Weights of a small mixture-of-experts language model, trained from scratch on English Wikipedia.
Size: 9 layers, width 128, vocabulary 16384.
Experts: 8 picks a token, a sigmoid router.
Below are experts of layer 3 (counted from 0) of a mixture-of-experts language model. Rows are named router (the router's row for the expert), down (a neuron's output weights, with its number) and show model dimensions 0-127. Each number is 500 + 50 x the weight over its row's rms, rounded and kept within 0 to 999. Numbers have three digits each.
After each expert's rows: "comes before" lists some tokens at least twice as common just after its tokens as in all text. This comes from a sample of Wikipedia text that the model never trained on. Tokens count by the router's weight.

# expert 18
router:466461523503408445563442516517471537506497547420444486472549534501554447504475550482530529464546520518452519555594539547537447415505434503378483545498509436508517487521533531525461519494481413443476492517307530428572558538458535533531489395491576511435467438440455535478384367494480447417500557406484521473520525491437476524519517515542523472480464480547464570491501535558457434414572
down5:454555427444507447491541457507477508384441550394572566427523515434526578417460459484479492461503504496469536430403567513381504439493418523544533452433556515519587583508436500562498500589576534521494476378507440567480537553539500521514483577481559520487507504461449428464488450528526454418557485558443553579501458557428471513474508534462545585527518427481460459530453532500562457507435
comes before: " ", "\n", " The", " \"", " In", " He"

# expert 11
router:495443464517499477462490585511552590470427462462579555436461458564482534497510405492480477433493503487549551511452489540496544449502528577533499525507591510503610423496529570542516514530492507526574500507476520552440539461518478394393592408513439510514482440487525530638622553472445409537456485515474461588452625478572533471496499463519492426414429497449478451436548522514500547461523
down27:490534541529453466430459420463535521480463513401476501536427511464497500469544555451510444513449535413456535557487493514526444567433509541530473438566458397528513450558472513510588548540532555514384589483548447420398509505556568445432438558544469554439470477549515546497476494606480493523593547537524428508492491599475490526470470551530522627554585434482518451448499570554460583518557
comes before: "0", "9", "8", "5", "7", "6"

# expert 8
router:487570459551455510490477561454452451675533525424435416519431502476481488534496545518514513534488528501477467464470495421535530607451475568501615482588504543561504463561506470448527404461502490477521468489479520533470542477611496524583492506459484535475485485506511396514592551489457496525531447454517504518508647525530508496417544420471584603535516495499503375587476533521482560574529
down29:530476545564606481518558571411499500548553426493472491546550592483504489565512420458502509559444515439536454458519507464521392416471498551547544480529463453473469532431564484398504558518497473525523528539417598502449488591389422587541494495509484463465471492503454410459522430480459446460500429481511470462499561494504592537464533529503434479506595500523495482489425581417469513405625
comes before: "\n", "1", "2", "|", "-", "9"

# expert 31
router:505497498507484459575450482524483549386483483462506551459520436509566460514475473482538523464529515510497478487569521587529488462505443492388500513441473454457403473553535504509416538496522457486444511510388579452487570570458555505537559445530515499442478501414436563498356331450507464420438552439499637467512472458455493521548511535496492422522492473571480564471526522521406451416525
down16:408483427445444367506470428571475582494462427478528510466398547496541550474414478528468508476446488476436478437539472461496517574542544442484583485506455491455493466537412538534588478440507510589384477485433445461476459480477560511518468589485496537426502502447535528496480518455543493498546569521534559626519453434464481478460429368480549550420484595545549549516496444531519508556469
comes before: " ", " \"", " be", " he", " —", " which"

# expert 23
router:531456602476456530502498464470503523584574495450466477542593470523592582463515483464472591543450455538595505460503485417520529471489539494492388465586438458482551557514500443606511631437531501481469536461492584504468483487466564590505430510484463393490471574515473442495510515551555540499427529563516442563467380555600462465466471557504469516569523562513597529528512570496476502473532
down4:561577466492510519556435465456541516403526545535516470507534444528579488510536524454397479477541570478621472571458524554496467468412522538476536461526424506568545515524544528551497477508491494546574491548517465600572471403489439450533553531507484590537541447544461413512443453574492528531432493542511482569579596470442505500489548596526576465476450427536634547497432456421422516481530
comes before: ",", " of", " in", " to", " and", ")"

# expert 15
router:446407500519487427549503515491618524558495454572514480506468456407504474493539564473533500509460535488508558438415644459468440497478400506533529493497519567488522536553537540578486555440549509490508510438477498571496501488433471499574532432460505488440557513470514513460346472511490591448481559437419602506441477486584557536659494453518531496510479528529533470487493463481483606430559
down6:603425438515468512463456539452441444520549530469507358450510539559472529434559491461449582498500502475508412552488409484436509477530513551439428465452454550516563415530466530518557500574461469471524546449457567460408447482514554536442521519507495517400477522530446538464467476536550532615561629460477424431453503429527505489396563578495501564542535559566432534492528519494531462539479
comes before: "1", "2", " the", " he", " The", " which"

# expert 25
router:590433563561511584533489418493523512478435575509601430470486441432530463571537457467488502557468509549474503486493490533538461387492493511552537485478521550473429545429564428557486472443586449476483497456523559561589538468508485546498483543482469399583334546493474509498465569469577452480429500532482400585489556549499564481406485554495518537465591464448528476534504525560480547442457
down4:539573546497608512509571483397451545513420496350467509508529504463539458505463494487549426561470460527511451437491526468574566497465474509437519513492420402319514508565411566381514440409392486480554571535520525490535453506460517498527531485555493577489517486523463563461477570508445508476484584438493492495467472495520462548465464471541452495466447564453464437408499495480494478433525
comes before: "1", "2", "0", "5", "3", "4"

# expert 19
router:502538565538493446493487445456504479473522512465471493479479486447528484507472504563422505537538468527472503508418465509513629495434457484526482497527459478497490395481576496578485474441460493491463422489634514489506517432516567459512520569455494550437510411479504539494533445470578452473462439673520568520573487477504500477483537422470591574375651480530395440530536483545533553533422
down28:475523488520502535437477488439491461497450473529560417489506407529506553545475435568517524549502454414535514533537517541473509457457689486489611471506538584558500498568538466577485550451475505453491520418516514496588533459554609476570541479407505572476590434541475413461427504494608458443584456523563510460550555517517562532499482507549504454490490514524431521411487534541433548567554
comes before: "-", " the", "|", "==", "The", "==="

# expert 13
router:493553501529513477542557488533571539458443490524473530473429468543470546474518403562413476404461467498505427489401443442471563487476553433606476560576536511547520459471511471528467543429469546548521463481557532466487474390434496423534554507512426579481530393482546515568616523509491577455442441589538543514518504490541509434566497418574570428511544557537412530544505496554605501501518
down19:495464477474506554468513471481554582501462459499478534381455494547492483529457500501546465545517474543523516564522540528402538430532495498513458547495402601425524434516401519493552505400499463441498550533508492565622590486563471504528479536468552524518471580410573547506392580575452497494570595470582501468528504586480483482433549409433564511532553572509550476515507404469474517408523
comes before: " the", "0", "9", " a", "s", " his"

# expert 0
router:444470532599468495533562406511552555515449451470521571475405352554518445469552428571510362471544505547539467524489550529599500481544571530510567489514508517488470474529440539395445492491499435556520544494492444465481464480407463614548604481498500546481478497545505521527560525521568488482542482542483368527450486566503510488467522554521550609458508484488464596419435500511491436499490
down4:493463450481527623502476387519541475481517458467478393448497418533487531505544412521468549523552542414563474440495505538569516547487601469558502517506556570499458499535519486574491560503472516470375464505503611476449382514601503533546462460567388482487552603481566514499562477514457429482414508564527486488449481465546471485409533451523543486600486524558546537437534430491482515495550
comes before: "0", "9", "8", "5", "7", "6"

# expert 1
router:441482522433502644497546546486534481508516503529505509582555470450502468509477500499496501478549555456477575508510545474520472494533547461520548519511474579522447482359560478407499443445588580521444435449580458450523407556443468561549545417453654493581491457530436422501465562452520464432501460551415527450505492505523464395449531451426447457487464428487454549427460524495559514488516
down20:480492456414514504493494462484546586468455547576494517517495623463484500566586555478453500480565516557584487509484550509502442602474578498465431443558493582473505479518568539440532459505490454446557476511539405543476443500449530517420562572557514470434615492455569592544439505561429501493445512542384438468466524577565452509468573431488447499503435593548559429501492481421541524508508
comes before: " |", "-", " (", ")", "–", ";"

# expert 27
router:536481499457542473517395493545452448526486431588527551461550543498432559506526437462485580487532464548448553548455606461466643593433496542460483478457504519427450540538566548524531526510439464448533559557407495587438477540463537494471474455521554499504521483459522503535494491471511568525533513550445489499477607430470483542607483517512482375511474537505470346475569490436491498590580
down10:596549540521494419607379481514501518445443528447484463547478555527415547470452484470386496538462487448417511453496503453579521504445523500538388535565433531394557564510480571460421481502454540520396514485513568458539466520556432448475630507511548543519541491502526483488503492496575467520450392559503471491481536493471529531421537480550494482511531453541558528504540489446502402447626
comes before: "1", "2", "9", "3", "at", "o"

# expert 3
router:529441439508612543492489568531530455547463537604550473504557477495616523506536424483505457487458530491478436518481411498460448456435529540545592570476546536473540511612519500514545537531440430473539479499493423470561521552538524427518553574525500635506538495540520460552452585521455556552590489489418427499503628559493561439532504452582485448499520556509423481468398503449537548485525
down8:567422544561526513598554470492439513528457501420507518409441521457485502551464463550520355496506577512376499474519557464429511543561605510469511496559502484394475542482484439591545547527403451473391526516435552550536554492474529572516557501485482575542535503440462484450521511491558553528440470441424526507507469546537484574550469519544457419392528504563468416533427529530491547504510
comes before: "1", "2", "0", "9", "3", "8"

# expert 29
router:526530427513545521509536540469452457599573519413447465483421510437465550548546507480489502594501524523570429473413485495555513536470481559536527489520524556546523504492496466485502420512553565446515510442453510520399479556604485501531548561487457534478512480470502418523627540477465531489531430355577521473495637516497527496378531514486575555541527434452560403595471508534447573482480
down15:569476455512527449585534527542483460553574479500573487461538536469466497568470488520446451554441477549574394557439480468548485546446478507391446474542530504551485547533472506389469523479503416471465511465458486572534467531543421538527539509500534617622536482545592500499473486520569470465603555472484509492539427530526454490465619417503454454601517525467438619493494493534552432450423
comes before: "\n", "-", "|", "s", "==", " The"

# expert 17
router:606422533488528586488497445539570489531423460589611502447424447512466526538519468546473480537447490543463517465500533490504441445467593533565568425443536590495436563550541464516465527443531429557484479440556467483507509472445507533528564541511462506558439510551534529560551562524508544535509561538396414509394613514543554454417494514556504625495536529454554433474438486507564548470531
down8:531497532463550563506488515571517534470561515539555514478491438516463484527406477555525510584534525477452525521472640409563491504529526473565559504513537534524508521565476527564565524497415515595463455461545521463602567523507454537456487493565473389518480476569458505497436520539472545534515597402600548515440601466525490519358443455495489580540500481524419477573513407440499453408514
comes before: "1", "0", "2", "9", "3", "5"

# expert 20
router:529389514422477513411566535399517525500527524514464494547548466544566532509509610525517535425356507567498556526445427557501493421594501523571420515585494448495548497555518447467501522471538482470538461516552464479403541582546485589485427516517492490448534528426538502575474522505504473502521492432497454573583384496572406499441506462599514555595480559493441469527492514493472549526502
down4:599421488544398491525442532530645539529549450456518429439577396496553523473502422471537518403546461456483473396485545503575483473418507508466489546507534506468537508553508440508492519501562579468404572464362501578426513446457469523492488608477507488509491489505527563493471521460498503491514490551532513553552482609548443460483461534457558496472485536512414534450507513405535473612460
comes before: ",", " of", "==", " in", " and", " to"

# expert 21
router:565585564439487477502513468529478539436555511417407538526508489576548519429505486489511593426572546561470438489545513496505487454471540549406529490398475414476453480480534464420512573478473443513511495519479534466477535529485579487402526518456422518512421484620484534506469439451478470514529435495596554455541490421451436445486518584439533462516461374513625544441509519467514487387486
down4:491427585504477442483574551436495478544543549474498496560506465545576569463509512530541464542524532452489497488500529545539436415522491456492440473561477520483507512447545479443506514594575464504483470484454501541358621482465434522566555621580481484465490466467392425517575524502470528446606455417452474444561551469469447588494458549536506416545443572479456489494547456602435464548458
comes before: " ", "\n", "-", "|", " The", " —"